Weights of a small mixture-of-experts language model, trained from scratch on English Wikipedia.
Training: a variant of Adam for the experts, 8420 steps.
Below are experts of layer 5 (counted from 0) of a mixture-of-experts language model. Rows are named router (the router's row for the expert), up (a neuron's input weights, with its number) and show model dimensions 0-255. Each number is 500 + 50 x the weight over its row's rms, rounded and kept within 0 to 999. Numbers have three digits each.
After each expert's rows: "gets" lists some tokens that make up at least twice as much of what it gets as of all text; "comes after" lists some tokens at least twice as common just before its tokens as in all text. This comes from a sample of Wikipedia text that the model never trained on. Tokens count by the router's weight.

# expert 75
router:501630373424457505528424462511505586532551460435486462507516536584450559580479535410535414502447494385450490498561532537537518583430432567546477469473501554499458527547472448558537454456456571462558482508455511468519545469421536512467513490520473477461490457506417506510579539548478484491557470491455521477481525445519442458469482455544525541452390512540433506476553470465513480501596490470552432459515488489521578437489537450492492590507387482520458557484566594499440488586533501519459500519463482505581464551503430491465566562412591453493575427457618523566555537473412525592438544584574472548560443463404481453574527501495412498430553418446562390455454481584541500511530465420508486455497585547402520543528505565493561551488485482559528498541504544453457559562579508
up0:482474500575496502453510387406534448489502549557474468620490524481481492546466520435523523497473473540503453488479492554461446401523515441517466585577514502517430546564405570525446421522512546480467535500496425470479429444482519572479511493373592550576357441496429347488491476521445447413590457499508508583485531469525571576536541469480551476515444550551496495526546541511499579575506492474433492514443471550458539505487389517507418527433522478524516519496450456478560491516432470462439597558467580496446522534482544525514515592457456470560493463576492516467526544456445532449565471529485387506494498458521502472494570457452397473476506555475549612421596460458494534524569528474613580444577449493597563490448546532424506604530526526482529580540552510499511527557491423
up1:561519554447429540527435558483472417528574492493450571494521502427453545534471472547328564582582565485469542530472493438530482589606511594531469481454479577530519482634385523502463516471524542516503465525462501489530474598563541436538498493533435483477484557418430459354513496511549425465508541499453539534585454497541567497484497484417450482523484567523458605440504495512487501553491538489448537561436459502537489554456476578504449461563431503537533529589488468468470522518539445460518397465458527428390542563438507462500524439502431525501490492510555547529497568449497483529567494580467571468434592501548595496522421519453607520502475513516450498547535422514495618499423546499518444581478585472435510533518483515550520484568482551543443487507439556541464511418629495
up2:509484456516485454485513511395492422540436485495496445503549589544438551435495441486492558575441451515536569560510492501555485497542621454429400440489423504609449476474499455548531584504507516443514565557520524506590464454627476506562499498418492458538528440476598444475512556608523458488534554506427500585494510474495506483476453520515501453483583433568531492579450576519530589548522547444509560375544571463435537478405594482549516520539460464472517533608532427450481569560535558427469465420602407452462393427525566537540517528538542475356480541532548514513533450474496578483508557555431503517481455450468487578494458530537571500573476493577516535493542526488409535404546435530457477508520532440476516467451544511500450490551467576503514510515422589437502486486507542
gets: "\n\n", "\n", " |", "| ", " | ", " |  |"
comes after: " |", ".", " | ", " |  |", " | +", "% |"

# expert 10
router:522508542547555570477492404484499413539486445407557506426548433526571561488446559527435429469570531438446523547473511505547435568430499584541494494463571502512448569529471518569504552542538584461507417565511464528599534432609518551504544466487439486544453508486493541489519369609493523480558513473426542428499461542502578489508509375461425522521565474481425449477592452540513426596505570473540403454504486618575514505501490449500489576471491585518526477375567583394449516524478463539485438489480569467457501525525411488483530438457595487539484496481481550534552541509534480416466532516487540479586521551410510494591453432542540438474566467510473451407532508499519442483576514466535391490466508440428504553547486505456540514493601468533508492449574449571498507550523474
up0:495482517563558492480510582605482570509476473484465500587505506539464438511566454469503464552517464449542465505464558539478536572569483451478459480487479567559443502503567516547631493496486528472502577444472465385515425534631549493569447512554474564385499520555480489573569567452456536489431574552570464476453672495476594544471471484428507504531453582533477520643502556386462541498411456563543585531529527533596562473530532488575436493491412465489639511523521483460504575380535453481476461530469556440504571535491427476439486509483503498529531466503545415506506462581372517535556505523444561467568576505462493424400457530512511480506485465515439466501414444538565502477457495490443517523472580497467532469528522555499478459476475493420426565476491493480481561477528498
up1:521391521501549511574487530542534458448442534543562568473514515536536579568451354556472568521480492564570473500470518418473417578491465444479476395478465536491591543543496483514474432469470528442500460526466538480509502439566447448432458529586546473560563526443452468476484453445511390493449497550466508411547435473502571512478435575438508469477455503453483467419512565597543512530370530416394473464395461540397520439484408550534400459502440476454614399535471505511541552554464473413451479464440453470590493535473445467467437497462390522584482496556505489474527463473480416511499520412523506538487585502441506463542559479427554528577459571495519462451518470551527519524553529536479443546462456490498555545419628472552463490474489493464413468427460472495522501506463520
up2:464422567529469499498408396462471542536489476523496481472449445531446604436449533548513466520519520562475582532544450563533307443508539439501435567547499499418470405438469475540504454513526474542486492473516557574494577469514435573421569497577571495553549484464550439488519464563498466418502470410511446561561457510563459570458551536420533553509441501554529492545513585483547462419490546529531451513582545485547446589469501487514504475479519460455409479455508441489434528463513506417532498537458523502485482542500519514511518532450458565503471581537455574519487548438491512531515526353410500431457466369527481545537480583553522470388469533521545566593529512424442495449586513508448517433505429444518481510404463385517506596606457455524572467466493495490528527581509492
gets: "0", "5", "8", "7", "3", "9"
comes after: ".", "′", ",", "°", " ", "°N "

# expert 63
router:423516500419505545470467479554557596547546443426499438523503518542550453507469550511459436458461417434418512520560517597591510503450482506509419519478500454466438515566495489538522493493504536520605475496565554430503507464489469565554490406458461453516469459553423535511519575466475543486551423540582478440500468483472432477476524443461518569502473495541499517418460464509515417451505488509567552433494482533414525559515545423425467479472510559541605559430521633501475413548491558513474425512535416478503451575571510438501559563412558446438545455439538457498526585516520538558402573565484488490557443417414510541491483488452458462408576408403607414499525512522451419503539485439494503467481559535433475516529551521429599572455490454503539551416597556540534505530547594
up3:479406572661556468550548434527532438372365563493507563511501426491562543413510496528587530473538565555491488449564486480567527513523592518491453538472464475500499416478579610447588558495488492484469537533487552550493541546508475488521447525494484602508542507515580477528436497449503503536508546515458495410530477548438537525455468501544601352488427535507539545517469497518614569602461457477593441436536495483508524461425507475469470532506450482492493516515526532497598561568522454418490481507556501511527502458461531528466465483499476481494416554558451606423443591585510498459487496417563554516514428583447483532500566443629504479553434492559449527522633483562455529473490521528489513541424460496434445492518544423452459549500530528510501501478427535541566488399515460
up4:532489584503423546422564472524456443485607430573516606465444426460554402477525534553504513409573411477422530498480439447429526502619567557493523486549582484445475442500491546482556617453513507517425480459404491547466561487496547561537566526467471469435529531495523494485455540541571522499515541526539541505506555492462464526512473490488476509505500442467438464439448483442470526492466507543512525546470445450505444498536464548450520512520516535557499498554506545493493525534525632502584535568342517533469557421391455541453519462426439496474552533509471485442430482515539405555500444456483529568548547513634448488521438401499497511460401500603496516620516518453563522459522453510578478542519538525586463492454446524554426516488447568502518530492600450562389373453515492
up5:482461441502535455501418507524492472509413514468454563519453406520489407441496489525493481506412512561539554533476503561558565526578477460487481519523511429486528423431531451460560570552449556571506511549530507478441515463582469507543519540394570487407471546548491490504529549486470489485576585541379546457491471536518578511505471578523566480453445412545603507444632457558445514509489475493446429508505487477532412573464501459499435486498584578462492537530474501582469499595477522492526504601509470462493493507429464621414472637539500563495446550495481583492448487490522498497455534476598499483495520449434425386407608430564554503527437577487498450507545502561474494571408431478497565544495462503531519465409516460409480509437502554398416414438430499469554487506541492
gets: "–", "-", ";", "|", " |", ")"
comes after: "\n", "1", "0", "2", "3", "–"

# expert 44
router:496556529524547510486547460492557568570479391416527423531411485524520571535532518515497466430517449467427509565522559505553532512478418527577457564437581574385462472609461449485435516434544572469567415392467452469553553510505519549580474473496465504441414486490434562477500518546546465510521376473507510505477476456548497467489535453435518518540515470534456486600556510560439466503523455462457499419506476582512529564466419473510507474507415521559543567445565483448481441423448492529468426493565451477502475550540430467492515461453500490433537482438447469465536515433497486562407538530494406558617557402401516550533495500487489500436441421452603406496485473493549472438528617463490457544525489435406558535485496582438610548481495524480568438503565456573552524454450546
up3:494528479544456480435436488439542503360499531612530497525512464568444495545479491473510487562482397496467445542493469412457415483539449492492542452394505522509474496524623412476531467535514524531479503561449524483467510546532466539550475551514498419500455514529511420511513473415435483511487582545559397495485535385515581549433469473439506499484491494457476490509476483566424470534453480474475557527490480474493463454442451600435439441480440473458510488495361458467534535564536429416461519459426561507520549462439459548566415464579470514500502529530553513502523490507500536360519419459491539450464472583493437500542486371481573507545508536531381525491516464538549474453487517615523505459495454574571497497588578506567518423463467475466426549618479498515402447655586525
up4:478485487580485543451598459444522573595517474480454467521538564373354429511602530561502541443532545538506521459439541527475489503525534487571509434506493474490469471464393462489469471560423449516474503480535455459548431452531440457517493497546439492476522482577537533443555544523525510591545464511575514460476570534610551492560490539498438491477430485466478455466531597443454520536412457497465473526488566563503438476531456565492447544549556523499515465590466434527551362503518487434637538460375468492526551539483362479481529504550443556416504513502459486438530556509532548502482527567568584486476521410549553458530541567552453533538466605462465565571547402549497423466397521463491531484538491437491529529489508532555473516521523585487586376505518488452539552457564453
up5:474439517511477363559605453547549460507484488507469551559426407534471525474460439469508531497452607565605436520500416421430487507606456523504500537541503455552550450435541525429544559516461486539500493463569486427501491536484536497517473474464453524563515498580572424533568511519536454576454503504464503495409470459404526509409382512537496541484520508522508436423499453476504442452493517483560479590414502525500422460551464472565500472491479464521540476488469399473493541496529534475476542530502590494484409533496546529465479529569403561547454457535434595427497543526483596492475411422514651522493526424480488551468469480444497587486475529557517513462421459635512551505488524443542435453499393564520538467508482350473472459471525591503436466499607465483537420451473493
gets: "1", "2", " | ", "3", "5", "; "
comes after: "| ", " ", ", ", " (", " | ", " in "

# expert 32
router:405441432557587424413513449543487501536523488440476474507437511547541591414389543454520540582476466549531486488469526444504514469516421552480542452534534560501542436423558589510568451555472497492579552470521571520558471537494521460579490393460430531459519472514522361507460530540464498566480464504509534528469434467499620505436575468478479524533481513455490494519543525457589458502457547417495546520493454479538461561465545540617488388535520555421517525479431452535568484488515612493554509584507542510495474445528497530458403489552479591570503524556483588475532576521608541586416498446525469543497439500553481512540452425484502506514451628521404560539589490511472541554435501402470511480468458486491470439539460481498433498438540504444414428540552584538490398536444453
up3:489486494528551423433591403540511587525522520432490451508406499512506562361394587484450463532503464512526536479540564457510539466522445562447575455547542563532422438422563542570559539520466454429505503507511532561520351457475530505563516420460495550411563525436539435539472506511442501550510508427502551566534445520454529519515514483570437495574539525511446512553542472456582450508513527375480597529473474478591459487536558592567527500459502612431513556493498459532507499453417543550521451519471457520417511494560421483413430443485516526565465490487511599510528536491507460532489488406495449563510450514532447517556451424523536443565481568483427555465544482516499472545529489399461416464453467539475478409562513528544414513444588506473401403509484512560484461499430411
up4:436494466429633422460478455515499580482517445386521525584608612544476464415454520577510554461448467539547466495554543495584510486531467471463503503497508569512476448553453449597527486512481538485464454523502509518453565563501459502491464453478508524527501485425496486517444368453471518521573503436489449515418417483493478445382552503596495448621392556464492382497531563442615433509518556525469469515525499481448476555477462556488558437473485570466502495428415508609530494486511439521537499550564517540494514446572568462416525566509529471489468491548334518503443498528538507556461510481501493534525493436493478528541473500467489517571472629455421548599576536421408464548538470459442488495397471497490507523517479546503537506493523422452461464519476498495432365559506536
up5:536510546434497462460481451574487607484452490382562462472583569524521463449482488459558551478485486506484530507518539514562483574479600643500479495397492383442443540468433490603547509445549582513503383497531487384562470480484494513592491537488464516497510434570463453547526503528538502523573455529437505561500492421508466451468473483497460460496466513455525457594482484458513557439501559611493523406517414483421481481451467375548586573543513530513464491410530561467453537535509434504512418465492553504550460459547404443407528496441596464510521555453459483561426479393446544452476544526482513466597506574412463412587542460438438436402447510455502494521513489437570457511519503472582486535491461527479468527563481526496531505537541585532506472573524447558453483572467450
gets: "\n\n", "\n", " others.", " respectively.", " world.", "\")."
comes after: ".", " |", " |  |", "\".", "\"", "s."

# expert 20
router:497590501433519489502451503505477642538449375452511456487537520611497558464604541452448412475551481404450487536524514582501542497404476514514480432389482583448487578566391453525620519493510558466564508550472550490551521436484514592465528512509481426451548452436489518524505510536439474469595456568478541421541596470526442413534504425507502527473570499599503485454423485515490436482557487425446474427549459482499597515478466426514521553437452539516536533484565576464466500478517505495493465519500487507476500547568489583485560560502550516461573489442494458533492486487504402543442459612491437497586451422463548547538527509452452496428610419386572456506550474469623443451461502485466481500512488441477495536539528478562553560453553479567517452506551494556495484594508567
up3:517489500540596374612457495581532512585512486473498480520531519417545469577488463580536515545507387545492544449493409519520587564501563549519459441616475496437428483514468585489483527516487481493439565450628462566510537583496519519586573501514559542485551500553560514552427517524536593504421531455562555553514520477500560577516504586449571469615446539532476478596490518461566533510517599541513534465482549482502514440535481478511500490530511519439574377441585506545488476467601536494542475447585429561494524478543542488447532433530509482457549432507422562499553543503563614438482484470543557610503520428577474518500466532463530590497561406472520457500452437468444478394453567429462537527475526569472562498512452527477448458527541499431437531485516515498504480405562506
up4:460486562537481443519471441459572472497422506569424394588436423528521458445467529530481484516468473554483493465418420450478448433547499493555456647474537494424449460487514449493533474504455415527414585429396528485506563606486403536439583463506446473455546596502560422490490559513433446436431528532480540476591507516540514557545534497462434501465444457459449525529560470435572401572509465512532528560531481487477434495550523480522540515426547513440490493417489474491566489513463587479552490460457598424557513486466552492497548364550458518397480538529449499488501555524503622518517517497526545582531450523475517545401401478553493556552517531540431559557549466558515533444442573515496485459511475536491548445557475576512510562496501493510490514540367475508559434367534492
up5:444491459471477489522403554466439498507529513693610470541497504450529533622604535492440475537515453529567462479530429513497533495579453409493551503467435485409529534539566510470496527492516462547497595469449423454499442586512539524518460545495520418475554501479532487481609564422441491472417545462466550438506484495428510520516416526514479454487540501435557510550462448500504515527476444489446524528531482543526462472465474527369480550524589388528430428561528383425577486505598508465464548533443545563526559414485491498503481511536487477521489452507461521496452445542512409544583566532482388453484463585568473555470563487449546558522441541460481539518477516516586530621416514560438577609453563508588457558531544484534514531509432528475423474472537510492577474457546477
gets: " | ", "0", "; ", "\n", "3", "1"
comes after: " | ", "0", "–", " |", "; ", "1"

# expert 27
router:515543447468475570497474472498502559572465422424514417567555538564482546518537506490523462455501443435455473477588523570582551505391444504568449499483465528489450592503559426528555504465512591442588466441572538495479490449451520565500554433457450452521480498525464536509550527432478490428542473449516471510454447419494421465545528422472500561476499574572462540464480428515408447452531497549555504446546416540508567553523523456472549498483432523562536575506528556528457474454510526397490434518501387495506440532541437430519544552478582484471563507479536487499562523472486480516419522585497388521543455421403517521529567527359471475388550377425583373486535541526472552467562494465505454486511531458451567506506547539422568552485456468588584536507556559563478501551538590
up0:517428430528520495521466502492507467545528604527549544395535515484473455565532490414558498485487482517508424558502518428505491588547545481442537482537500577565556495417481591430605521440472464512540514410449472430545496493517498529451435497527453468464526486484495498446465437495541466522551479544473478577505535452390504556581402530455461490498468501540484418527523528418510563494379456462491539511411582493490467485525452481528534510535487416459527490564395512476544529490567513455545488590454543473384540508558529525500485450641443526522526557497485456585554439517415496484464500446418575501520538428469312455496493480456511506439341433542553532481519396534504519463479451545543398476515486574558493439482586545452449495529415478464396465436561479465519486459548563
up1:426534478525540538455466552402479454513512561521500539493451465475508580547587449441462590577472539523470474424474503424504513514616513426487428507513506528500485482519509465532429506468526444587500595528554509539649488412613525539428410503485536476522531523459604471508509444490451527341401507499524566545437433460468438560528463507432490510551539529473535600512518607493503535485576587524412564457524530538444455502524612583490474524565551485516525577583520390479510494470520444510474522454527541523536472338548542558462470539473465516447524471568468446542478537450473453508532460523485484469502550474545448364528454463492518537505391566504414511524483470421507531501461425526525471489471574510502498444545583492475402510503506548573478468525422518412551548448515503
up2:560470467472480492465572555512458459452580559543504462490536560524536562576589453459545500539458553452511462455438568408367443535545536448469565475513472484525539528542456459439475474509535483583501438495540493475551415543530568457442405531428505589522542411471536460446485517480426485509478449517577504602562506450390573510539548459480449554424478476506536493504387517448421505501441401578527495512426509485498436475515505472614496504540452481498554526565457464522438498475524596492577504497503521527505606506531510580547387508499474539474483557464476416512483389467430468518514525544443573459497578463495482490421487534533517500502417519545481453489469463416443670482505446551541409439485424488527551518515420454533484380499472562436474483591569504530428531441578492
gets: " | ", " |", "0", " | −", "3", "2"
comes after: " | ", "1", "2", " (", "; ", " |  | "

# expert 54
router:433525477438443511515508416534483568519394391476462477436546465543476583477467586524471485562546507462531469486578507465590456528484396599529527456476532509525524505608393462591507573535573579389495404527545444426562527430473516538446547552462393446468467620463474528525507444529601473543538394450437417586515500519486520554522521459519449490487507505523516477444554478522503513450575529481452512461503539499538480523501498467504397489557413536559452529474545524447388459541420450508490445551568525477491514497496461502449494557472528409511537467484468582458483620476505557466485531575482515510536609571507430546561533436445520567471533500485521470439496433522472440368606525464526503616507526559499502462482545523465477568518489454467539561435552559471496475517410550
up4:522529476474516391467558478499498500581498526518503490508424441522469423474501539461468450453496528454491598482499470469428479540441515484590624551536569556524519463483481445553483473458474505511575489464443552422590471510466496485487593552548490492534428468591567442521540521431549528511555453550456565480484542536479612502450503429496531536432333386522501498487478518564411523436507484456542511581471581469445460495503450520439494450587500432569521579498397415492575501555425519477370606478529535502499475587532509527574547487404528475502454523548459532527532529396594496595449568525554492568544480435487519449473527559456470575546479569513527492442418474497621519572484530381503508471497506498451536555525497456543512527592557503547490486592514596486489462474544466
up5:491444470471538485476465452491446519591466524500450499425477474552473399493494538478589518415551439459551626466561490425423458499409557467532603494520522629525409528446482491446569446507409408499469533508409458471519418552503434453465466564509504510532481482493601481497484539488526425499467528466441556455459636446520536473572502513468564517478469539486548563529453535510558569477464451493575462509537536485404493512618633552594499572560507553532542487481445491497533495571513516473464608561469448510513562531513507432536583529479482399492451403474527541427470476421548435504514443433457474483548446465564473462563425534461558555584487578476464420468502452546447511531501482510510552472440454490519497483529542535524472463546482475498482433599490515431619583523457412
up6:528581496553521467522501459435540456416507474443485455488429495498467491510523361573509578488406512477504418471495525456551546546442540502531563507452505499484460435500556428517498444484457524518528521548547530599489536581490549491408505386513498451554604474424543482452522423464536475507518481446483439407517475442472482472503509492510576355494487529469584479490548511483547498448535547472555477470454555506441495515490539461497418525457473528551476533573432544523543511449475502487535524449450531481432433487538656592512529495490511575478549465566438490569446453415443526582580445495515573583490512477467575499452535498503371518412393404541425552539453563452463555495498399496509494510518537466415527538498403511516467534547498509365424528505477604403432452416538542
gets: "\n\n", "==", " ==", "|---|---|---|---|", "==History==", "|---|---|---|"
comes after: "\n\n", "\n", ".", " JP", "==", "- Years: Team /"

# expert 12
router:471554444397445534497472493453518522529467422446441427477516525588516501494487545503510382453505458456476452488523542464542572449447457534562555530461459548388418602473483481557498459473510597550575495503494573494518535420551482509506495450527477452537443482468429522512498431501465492550610457481539524459493446554521353467490540351525399594457482528505438530509472504488460482501566534509509480509547430459544559541481511463497509592361434541530540554488546536522434425546463453495501499478549479514451472502550426518483576510468569434453531522403537519586555454455477421499481589551461471569592451521476532479515571439509423480399572448406543361480519450575499536525499469406508485501532528415434583520563507494478575524456493480569580531554469525526445534575547514
up0:477530432453435480478415500490518472531568493499425562532490539477542427531462495533537592530473611602492572448473502494473508459474580566429516546445590465569536465381500557493410553496448484605448575496447484451459574527427412503433521555446595469538481560545530417487476449497529505508508456514481584557567445583408540469544487495548585473520466576483447575529503490433531573506491472536436476586469492522527451482503517473445556450583553436352486520556489462436458473501544486509498487497535488502435472633485554485492506504654488480496433553565435574453498462476576481457508520545482535467468485463545498478472510484502479487523528492517405514523455476506462570511382521453592538407500512513504441546523507521367473384581541445409528553554457545458472426495519497
up1:465549465556357478558491462562520495439502556518430460453429449553480561484478559467466551552409591562476486585454515507527428449516454422438488570460527350469458526572545516476569445461495476475523541596386434446447466526480424469517458507412515472509500496426517558415550552547598499462501564499456511553553508475528514488456524486452543468528456423416489556607520480433557399554499534609458500490525529409527435481485514552519550551483446572436415470470507541573502464498487568477491526487493495507515541535471540448522469510589506487519420463522537534487500477440600559496418555499662418535477473530438486503477548477443508486550517542499422458524460470547479595538503566463464530521467561441493491513513564401528490428565401578453523529510398526482468589430506491
up2:492560459533561473574465517441412507507550534475542493396523468490560507527546501582638569450395515522509533470419502511417565500479554567463498535499597546580413476517555512516580391460534474472527617462463414527512507631434534497404498517390518542570533538449492500448494501462557521519500400521513501422505488437590482502516420481557430520504447509513493494472398498491546521636487536566503497473460501477516488431502547575471502496489486552408506557551525460452485398483501569538561616555521515559567520528578496550529514501561479494559483611522499532470525519485469509527508490507510477535483474481453553525495552464582469499525573473508380503597441393417475587541453442483567558490583421466602486511534468531519502436423489447528484457527501476387517467442476503
gets: " | ", "0", "; ", ".", " |", "\n"
comes after: " | ", "0", "; ", " |", ".", "4"

# expert 48
router:572382598423539584534500425541556523533428532550562571433486415538556620465482449535457516460531476423507525591467469549572456447494511562520471517421567443479484544524538558469511544427511589446509435503396394547504562599534509531610563508429444457468450497447535559529473502545527492446506403513420514527545472554549590512477494509501520427532550554489454525484513504531547500446500535415453501497482495501551470460468494488467507544543501547496456506508579567424502499573547450419517402590478448554439493491532551529488556467513471430496489436505481447437533512531489514476415516465574523500567579438397537572600452402502527452463483461425547457470529479422536470410563502524536420457554511505550549496530611369451486578504521507401535529467510526539546562505503480
up4:393406449544482533511444443522519447540490481442408424579516629436509472490493550480441600604491487547390564432522519507473529570519522490425519506513470561537452454403497542542518501461467536522549502576489515488524546510648521503464449571532578481516489460546562474458522556524518508478518455408471486471545427482419513534567456587518455419509541553524476430468473518450551458489516407492440420415519444509562575593528514395581449600477345571510465527603554491463435483490526474497458485507505563418545484400531533439522494536525468562512501566494459511581578501464534420417517484510538475476529478462550444454564503458490551436447508594499521517513516464478471524480522513395531559529463506539470585518572491546515479526523454526429627502420487431468476535519459520
up5:445468547559440548496566443572556412565462545488453508466640431502493482546402401447445487578459542576500499440458451487458480540475492546426526582501516474460593455481472402525471514530502505413519501507452480391530594477543460569509496495501585460520398485521501424513542522486480506467423443593457503403464521522511586541465498511429523411560535484593485480445514547552455374537471450473404464519533535597516512476515612528490498491403486529443502526476542487510480461469494514462460502530463540548522441460512585509532540537448564517401447535551529428469477478515539470491520433371586530433448529512530564476521526417536520497582505479458514499566453621494532550562503567559492408497517532510458505550579392406500485421497471506463482460503477471602499505385465480
up6:521504456470442524519505586414481538471536496493483538473546485446397467559533456441585438548476420446457536494573403423534517526416499521451504472482472563425539518467539553416523445487419464589509538443459459544441504501489472497512447416502552562506655497524494500556532494505541506369432562610510479473492483416445505454539503464520529464437412554439433623457459561429487481450467453513446455552586486483649500496530460522577449497573492391562528441516528529477607552551544518493464512503395532461479499572576582535504450488585490506508568542431459514530535433420435454499555517503460522605495538482523434500484526588478426509422381460543514545503587444480510453479511437490559463531463462517484509511574449496495540466518506530511534392520416486497466564490464477
gets: "1", "2", ", ", " April ", " May ", " June "
comes after: ", ", " in ", "1", " on ", "–", "- "

# expert 66
router:578482451534438491506536505534548547440455453476465646453530456499500553528467524468474491584548548542634462522495524465590487572553447552527476535446541457473571510565433535555497444496514485497625419535467532434570521483472575546554527452486456542507426484499436442566511488519536442485572468359434445473447524530440563495456511500552460474487481450563473548500531473502507567476586520484500553435429554555483504581435431511504456531497470490535428521523457516412498517483496426540463443548483560466437481496407462447475544397494478543571590448585495525535493569451417502486432574566587584425535520516509453494431535484474560493463491539490521565537398404477622412553586545492544536556465526520472504606397591509404531562536538507517484527530544449445513465548549466
up0:517560466529471465482438521513499453582532440531465442466537500524487564527563461479528522489458528648578470527432529495512535494528523450438556598570498433461581491506481482539462482493601493512515509442499511493567617475534527580503413508439489447481556537584523481473528504529396496513431486485569475595575530450463608457495415460520449554472474470498491396546502493506489558553471521546491446569488600477434495479517393567619518559444458521383496528470527489509521490457501557499516534441475506498628520546428481552434493542457476442499536581480472463545450519582569560501586516600538581541547613519513459558379464532558461559482442595494419501576560515466546469520481459608546568535597479558589481499495449422527433413463508487464434502451445532472519523510511490
up1:531485549568515505458541556494488393512546433475498438532520468466541486458553401518484472496478525497520547432466424472538438434456508435531530527493502507512488505502463519467528501559547576492575534424555478660520496503536527524460543481446557405530427517460561417407570424501481511430492456418532542487546414505562486419500615477454486571545596495479482434481558442677546443514478493546444474552489547416462572574552578493549537470449545426531491496495489496562507510527555552471536534540578481529476469438401481560447551580418508546527419542583461582444504504562440454434523585514521537485540460547559542605443474539596366480532516540514504425541496469472532531461492505530502545454508521538512502466452477445597473570507564528551575526507444418609442495466460506
up2:517437569458467531542541506554541474507488514568467410524602479529550524511460477470537415543501486532527562469475515534455521419490428549527474575541433479474531480494464517487570527545543485528517509481426511516530583582512511516467508526441502460424481495546508590510494424513440544548517463533531483500587485536508509503451441507501471543596533490437503515463488527510513494462376499519452532506393541630530472543526533442464472488495443546510507412456489582487497520523596440479535464476585479510540633499447564494390544462521507523519456554517469556574442456541541399407575413516552456494420531558442516432470504510487508488473440644578419531434471497526588531499510545500453503470593469559614572563432503425585434397438465615500458560439405547417495497405600535
gets: "==", "===", "°N ", "\n\n", "In ", " |  |  | "
comes after: "\n\n", "\n", "| Turnout", "Population (", "| Registered electors", " ("

# expert 76
router:534471540476530534537604500563614425569485521544529446494458450547475462400447595552490469418571549473468458602439570437577458497503516560452501583503517495522487587517525546519472485428534528425443422538431523478391524556481549470467462539493468528570478536578426492511524441545452472503543505487517556550533414516485540440475536504457453536522585441344474462435479440570498405490372443523484522561620425499510568435536523448491465519554455550510530459484469543402452574550508575543482416468595475390581460478569501518462555532586577492548486482443486528544532523461523474562506483455494551541579584537466453475464538521475523491448592471477461426452489562490440468537472514570545479532581532575527604560454531507471532538415505446448514517476534502510554508466465535
up0:556521498511395418520510528460491523508484541494396525422448461454498478488539587408548463463477537500552487571437516454516364475542559559503501627433492482475480462425437409485529478499557553549520447511483583530471530595505478459478503548430392490574494484514437428518520489565521445536471581639494566501399490586510552511482542532604507493493538446510568457421528467441406484430524526589550410456477540494619480452533530516472593550466529570490444466543514479511545556565517491484459627554544503499567546531470482573533415485479496515529488493560486592541556573487519574451416408539518530471513513523558533558623513381546519534532466417484521502534489450473510469493471522525484525551603455585522465517437487540449431438522496543445509495437546472429501526544481460
up1:556443452466515498504458508484454472549486532574515508502491480535493520600534484538509532483481401501431608545409466497551363432405533489451517496584462507583491494499477492504497544405446600519557483508499411655496545477522662481506435474486582501514616518461537429493456587569580470493418386452510473572470472452505489455561539467404474489480474385534471489520491478453583522498525564438424495582518555498482465561453515561555485523548642492504522521396524500506490437488556506500525540523597620534556601481504603483453490496532524538541433450538490548495525532492552514479553498469486465449518489477450445592408501484542519603534576572491444470529470467448507517501405548595495548551520484474535435525442535534533483516520431468531497457535465534497515487490548432
up2:469571493508471530452524509468366530429534606516527461502377448539516517513436516548456483495485417435511510480460521427486547475594526467465522537464483428555520421583463422409467468470453500530487434578476494582502415467498502490550443539538398553658497516554533444470671515441478536499551534546491555570485455533453590514537531443488515377480454463489543528563562540479470481517502549468601521594507589411544521482491508539517577595467521460489487504458448563550548566533541516547474551540551492498546559510455530474467515511512490481454474503494504454555495565498546551541543461535563465461474563424498514529557489525500435495572521491484502510521430538513416542566430443513488555449504442540504531513613436503450508511556530538460444423465521588296560464529497436
gets: "1", "ical", "19", "ian", " of", "ic"
comes after: "–", "-", "2", " ", "1", " and "